Weights of a small mixture-of-experts language model, trained from scratch on English Wikipedia.
Size: width 192, vocabulary 8192.
Experts: 64 experts in each of 6 layers, 2 picks a token.
Training: a variant of SOAP for the experts, 289M tokens, 8820 steps.
Below are experts of layer 9 (counted from 0) of a mixture-of-experts language model. Rows are named router (the router's row for the expert), down (a neuron's output weights, with its number) and show model dimensions 0-191. Each number is 128 + 32 x the weight over its row's rms, rounded and kept within 0 to 255.
After each expert's rows: "raises" lists some tokens whose logits its average output raises strongly, later layers aside. This comes from a sample of Wikipedia text that the model never trained on.

# expert 11
router [129 176 121 150  85 144 109 134 163 156 111 136 108 163 154 122 136 164 124 178 164 180 158 156 108  88 102 136 112 111 142 139 133 144 135 147 145 142 102 181 180 128  96 169  90 106 127 107 142 155 117 154 161  95 154 136 103  42 113  95 126 122 180 141 116 128 126 172 129 144 111 107 207 189 136  97 140  99 105 110 137 176 105  87 113 110 142 124 153 194 138 139 137 115 202 106 128 149  78 126 169 128  89 160  80 130  28 172 164 122 111 100 171 125 149 160 152 157 124 159 131 143  79 109 161 163 109 124  54 116 112 110 147 127  74 106  81  93 156 133 136 139 126 124 150 123 170 150  96 118 163 127 170 146 124 130  74 123 156 131  88 153  90 130 166  55  97 112 129 115 228  89 128 150 187 183 119 111  94 136  85 155  49 120 104  59 109  91  98 158 114  90]
down0 [ 87 130 157  82 189 128 116 120 120 147 134 115 165 131  94 102 144 122 139 139 147  84  68 166 119  93  61 133 169 159  50 119  83 118 100 112 100 115 143 102 189 150 152  99 149 128 131  81 136 147 106  99 130  84 108 124 148 137 148 144 119 131  97  88 141 131 105 138 136 157 175 182 121 126 129 148  96  70 125 111 148 120 126 129 136 151 107 124 175 107 130  89  69  96 102 149 118 130 138 116 125 121 189 105 134 103 130 155 147  89 152 108 138 122  54  89 115 126 124 147 100 159 132 174 103  86 110 141 191  99 111 127  64 128 171 136 154 102 123 173  60  84 156 160  63  93 115 154 162 130 167 104 169 111 117 107 182 108 105 125 110 152 162  95 117 156 167  96 131 155  40  95 159  98 132  89 110 149 175  70 171  71 200 208 135 105 208  99  67 151 156 145]
raises: "ic", "as", "or", ".", "us", "in"

# expert 56
router [108 106  76 151 201  81  97 127  96 201 111  96 134 159 145  93 152 123  96 190 143 220 124 163 141 183 109 156 134 120 150 158 120 112 114 111 122 121 158 102 174 133 103 132  93 194 116 105 144 104  97 121 142 130 210  77  98  67 146 116 159 107 197 138 103 119 143 157 115 137 126 141 114 148  66 136 140 121  91 107 143 119 135 102 136 110  81 123 207  85  77 152 112 114 127 136 132  61 144 102 123 113 115 142 121 171 110 167  98 130 165 138 203  84  53 125 135 132 144 113 150 130 111 114 174 155 160 136 106 122  85 112 191  99 116 162  82 108 168  84 125 164 121 127 110 187 139 194 117 128  78 137  68 141 135 115  87  92 138 108  95 134  89  96 148 134  83 141 126 104 141  76 110 165 183 174 118  92 120  75 104 150 152 124  98  92 117 122  96 180 145 111]
down0 [126 101 172 157 111 109 191 112 170 176  88 108 127  93 112 167 109 175 128 179 105 140 127 141 131 149 102 147 181 138 161 147 159 138 147 141 154 107 168  97 129 109  78  94 139 163 154 139 119 123 106 173 100 157  81 122 135  89 134  67 122  80 126 173  93 112 112 169  95  70 116 145 156 104 118 158 107 160 136  81 144  79 127 139 152 145 171 123 150 131 126 148 148 124 170 127 123  45 114 114 125 183 156 106 134 139 147 159 138 170 127 133 150 170 118  84 117 144  90 140 126 150 134 105 109 108  85  98 168 144  89 126 124 118 148  94 146 149 152 114 104 145  75 121  62 156 177 125 115 107 144 133 157  92 111  65 116 107 114 170 130  76 144 135  85 196 122 163  67 113 172  57 164 130 181 141 143 202 193 101  55 110  96 132 154 204 140  63  63 142 177 171]
raises: ".", "i", "ing", "ig", "id", "in"

# expert 48
router [178 166 145 175  73 102 135 141 127 167 124 202 152 120 102 139  89  94 154 133 151 113 134 100 143 142 170 132 108 134  82 101 171 119  93 140 134  84 137 129 124 125 133 115 109 113 159 137 124  90 127 134  89  57 110 116 147 113  32  89 126  95 171  96 155 121  83 155 121 169 115 153 127 177  89 100 101  93 124 109 167 135 126 100 142  65 171  93 142 114 141  99  94 159 172 156 142 124 130 119 157 134 154 170 123 149 115 169 131 145 124  42 141  93 132 203 167 144 108 132 160 109 105 106 139 139 154 150  73  78  75  65  91 149  87 164  95  84 209 131 132 108 122 175 151 122 157 184 170 145 135 125 161 149 133 120  61 128 137 131 129 104 113 148 135 110  92 122 144  87 201  78 140 124 177 182  85 103 136 126 157 102  93 163 114 116 106 124  23 165 146 130]
down0 [203 160 141 110 132 174 168  66 142 141 158 123 136 140 107 119 137 116 161 188 147  96 118 122 119 153 162 164 106 134 135 164 124  86 161  88 164 123 154 157  81 110 126  90 169  70 111 133 156 126 153 159 169 196 107 142 142 110 128 170 141 205  95 137 118  93 147 121  90  76 144 112 105 152 140 162 175 147 213 160 119 179 126 142 143 133 123  93 119  94  69 153 102 162 107 142 181 143 146 143 156  91 158  95 161 113 202 123 137 131 146 139 130 133 139 206 157  89 139 172 125 136 122 115 151  65  80  72 108 175 109 156 109 154 167 182 191 119 196 134 130 134 115 111 171 152 156 136 120 102 145 125 180 120 166 118 157 150 202 184  57 165 134 129 164 138 144 121  77 119  57 121 161 121 129 145 133 107 104 147  86 106 111 124 174 133 123  92 126 125 114  71]
raises: ".", "s", "-", ",", "h", "ia"

# expert 22
router [217 135 118 152 128  79 116 151 167 155 156 176 140 144 163 150 118 139 118 136 125 131 139  97 113 146 144 192 151 132  93 149 126 167  89 100 107 167 159  75 141 149  91 156  58 133 128 143 142 132 104 142  81 137 109 157 165  83 110 188 149 109 115 126 139 170 108 174 129 150 131 116 151 175 116 125 120  92 125 109 165 146 170  73 147 145 133 123 113  78 150  95 112 169 182 137 154 130 103 132 138 158  47 129 122 154 119 146 152 125 107  90 188 116  88 171 154 102  72 156 153 144  53 113  59 183  65 135  94 115  53 116 156 160 142 154 108 115 170 102 102 124 117 119 120  81 175 118 136 133 107 149 118 155 115 166 133 143 129  86 107 132 120 151 115 139 114 138  94  51 190  75 122 153 199 104  93 117  91 116 107 136 109 153 147  61  96  90  83 199 193 105]
down0 [129 143 117 126 177 108 102 191 110 113 181  66 130  94 150  94 173 158 109 140 173 101 128 152 163 117 132  80 207 125  91 101 111 157 148 135 111 100  90 125 133 164 105 111 148  86  88 171 136  95 159 136 145  95 111 160 184 116 174 106  86 107  94  72 200 149 206 115 108 104 121 125 175  66 125 152 125 159 190 108 136 110 123 176 103 144 141  81 176 111  77 113 165 121 171 166 104 143 160  55 123  87 159  84  71 170 133 177 115 121 110 129 116 180 129 106 174 143  83 120 110  82 107  43 120  77 160 106 132  91 117 151 130 140 124 107 161 151 146 141  63 151 136  68  65 131 135 142 112 156 154 123  79  74 104 115 111 147  89 129 113 130 144 170 112 117 118 124 159 153  95 154  95 143  92 126 151 119 140 150 111 120 134 158 155 199 122 178  98 141 140 124]
raises: ",", "-", "c", "m", " and", "l"

# expert 13
router [152 108  85 164  96  86 140 180 177 207 117 117 155 159 164 178 120 151 119 177 123 100 169 159  89  72 155 153 117  61 106 143 111 104  89 111 107 117 114 113 109 147 148 115 124 136 142 139 114 113  73 163 133  83  94  87 113  53 103 163 112 140 139 149 162 124 120 130 171 105 164 110 137 136 105 144 161 161 143 119 123  65 117 113 119 118 181 108 153 184  91 112 118 172 131 101 114 166 130 131 196 103 130 115 113 119 126 138 115 125 129 108 186 112  82 151 157 170  89 150 159 148  76 130 144 106 114 145 127 128 101 130 126  94 150 182  93   2  84 101 130 105 146 147  98 122 114 154 111 183 140 177 154 127 132  64 135 124 131 143  71 125 115 111 141 111 106 151  67 125 145  54  83 132 180 111 104 141  64 194 131  87 141 139 194 128  59 154  80 108 125 121]
down0 [115 179 157 140 115  94 153 120 148  96 115 134 156 211 132 125 111 123 193 107 139 103 114 151 131  85  87  95 175 162 102 131 101 119 119  57  99 129 102 141 202 128 160 117 131  40 151  87  65 104 144 124 136  82  86  87 149 121 132 122 109 120 120 106 132 131 104 102 219 135 151 121 128 138  88 149 132 126  99 163  50 107 119 174 145 127 119  95 140 147  83  93 124 118 147  31 148 128 176 135 113 128 128 162 182 133 126 114 135 103 109  89 151 109 112 118 140 127  68 143 198 121 176 121 170 157 111 145 142  76  88  64 160 177  90  54  96 125 120 133  65 152  98 123 155  65  94 128  96 143 161 148 150  97 126 136  68 159 126 120 117 185 130  76 163 127 118  71 148 142  99 146 142  86 166 109 149 149 137 108 140 170  77 113 151 176 138 143 145 124 107 123]
raises: ".", ",", "-", "–", ":", " to"

# expert 2
router [142 112  96 196 164  98 148 185 115 168 130 124 158 173 168 210 108  98 132 138 138 216 163 141  88 129 136 124 146 156 104 142 174  74 133 138 133 207 133 125 114 108  64 113  61 119  90 129 131 129 128 105 120  93 152 131 124 113 111 110 124 159 122  94 123  93 198 115  98  89 131  86 113 156 116 133 135 135 156  94 142  89 126 121 125 174 145 151 191 171 127 114 132 112 190 113 142 136 138 108 160 136 118 113 112 146 107 110 144 163 146  61 105 198 122 224 181 169  97 134 161 113 165 116 171 185 119 128 108 124 110  88 152 125  81  89 108  75 173 127 122 128 171 159 137 133 137 135 101 102 148 143 165 142 122 144 109  96 141 115  51  90  95 117 156 107  98 174 128  72 131 119  70  84 127 121  92  99  87 157 139  66 133 180  82  96 101 147 122 119 119  56]
down0 [153 118  86  87 137 133 136 145 144 134  89 142 189  71 166 122  83  77 122 144  79 119 152 163 159 109 121 168 119 185 141 196 131 143 136 179 120 116 153 114 178 105 171 153 150 154 153 255  86 126  64 158 151 118 142 108 160 124 119  98 129 140 158 111 174  75 137 108 156  72 143 151 111 138 104 149 180 104 124 140 102 171 130 111 128 167 154 115 126 152 142  99 148  93  98 120  87 132  82 127 174 161  78  95  67 105  59 156  85  96  65 161  80 122 132 138 167 164 118 148 180 114 142  84 161 128 153 155 181 126 168 123  88 148 158 136 211 124 135 119 128 130 125 166 118 142 144 114 172 154 145 120 119 170 170 133 170  98 151 150  89 144  96  89 118  55 155 126 156 108 138 102 162 158 175 130  93 136 153 132 123 107 137 139  96 141  80  99  88 148  75 153]
raises: " and", " as", " the", " with", " a", " in"

# expert 44
router [ 94  84  82 121 169 105 115 125 184 164  96 122 114 149 141 133 157 112 138 141 118 160 139 163  78 119 182 139 175 116 163 154 192 125 122 132 127 103 139 111 140 123 100 172  76 152 156 107 185 123 112 148  85  85 215 145  97  91 166 183 124 137 138 101 111 118 125 151 139 139  71 103 152 149 157 140 119 147 122 114 120  96 148 124 135 167 147 111 188 118 116 151 101 133 150 134  28 167 125  66 160 152 142 139  87 140 134 188 135 198  80  52 135 156  49 117 159 204 141 191 135 121  94 144 118 166 138 108 109 148 118  76 131 131 147 128  95 131 142 116 157 165 114 186 111 129 117 117 116 136 122 133 133 109 113 130 127 155 115 140  86 149 147  65 131 147  99 127 169  86  98 129  69 116 119 215  80 113 113 193 174 126 141 131 184  98  95  93 140 163 179  82]
down0 [136 159 115 206 124 172 155 110 122 181 142 115 112  56 164 153 174  59 106 110 123 145 130 139 157  73 140  22 107 155 136 142 118  91 147 117 136 137 184 120 181 129 196 136  81 130 128 140  83 117 154  95 136 117 130 176  98 112 213 167  73  93 120 102 125 155 140 117 164 104 165 128 129 115 151 139  59 141  75 108 181 105 154 162 104 130 116 114 144 104 161  96 114 154 145 175 138 102 123 120 179 125  70 115 139 117 154 157 130 118 193  74 147 134 194  90  78 155 120 135 134 157 156 139 137 129 100 120 146 176 184 183 213  99 148 133 148 143 158 125 120 190 153 176 113 129 153  99 115 140 144  95 154 127 126  92 119 161  95 131 141 130  41 171 166  96 145 147 123 146 175  87 143 141 167 141 143 139 102 105 124  82 113 120 158 123 155  85 105 124 112 114]
raises: ".", ",", " in", "-", ":", " for"

# expert 34
router [110 131 103 147 149  98  53 176 192 111 137 114 186 115 172 137 138 125 123 130 165 187 138 108 124  93 124 136 106  95  94 159 122  57 100 130  92 187 139 132 128 165 166 145 142  82 138  69 129 101 130 125  88 138  93 130  97  92 129 145  82 143 132 131 175 137 101 147 124  81 138 150 131 133 110 121 183 140 165 143 167  97 160 109 133  92 159  70 184 131 113  80 150 167 145 119  27 138 191 140 146 118  57 149 155 166 100 152 136 158 141 100 196 144 108  89 174 173  57 123 162 131 122  77 153  92 128 170 100 145 134 114 126 114 100 177  93 114 127  95 103 132 137 164  74 150 116 149 114 181 119 163  89  90  68  96 116 137 166 104 128 161  97 104 176  65 130 133  97 142 152 131  64 123 113 134 131 100  67 170 144 124 136 167  93  96 106 150 106 146 174  81]
down0 [129 127  96 114 146  80 101 163 117 155 161 172 126 122 142 131 144 167 143 125 179 142 137 141  70 162  41 128 176 137  97 107 139 173 107 143 159 162 157 178 167 183 125 138 120 101 169 102 175 109 155  62 115 118 131 157 100 185 146 163 175  80  90 120 109 158 163 158 108 117 125  60 116 195 179 158  60 127 106 118  82 137 138 123 125 213 160 105 112  52 123 151 123 103 120 136 176 142 138 151  85 154 176 166 140  95 149 197 140 116 140 103  73 113 103 148 102  65 185 138 135 177 132 154 128 156 104 136 123  90 104 140  82 138 162 137 182 151 139 160 147 136 111 120 123 171 111 148 170 163 114 114 157 124 128 143 119 107  88 139 101 140 148 185  85 130 124  56 148 125 159  93 144 150 113 153 114  90 143  90 201 100 124 120 167 151 115 142 165 191  85 120]
raises: " w", "-", " b", " in", " h"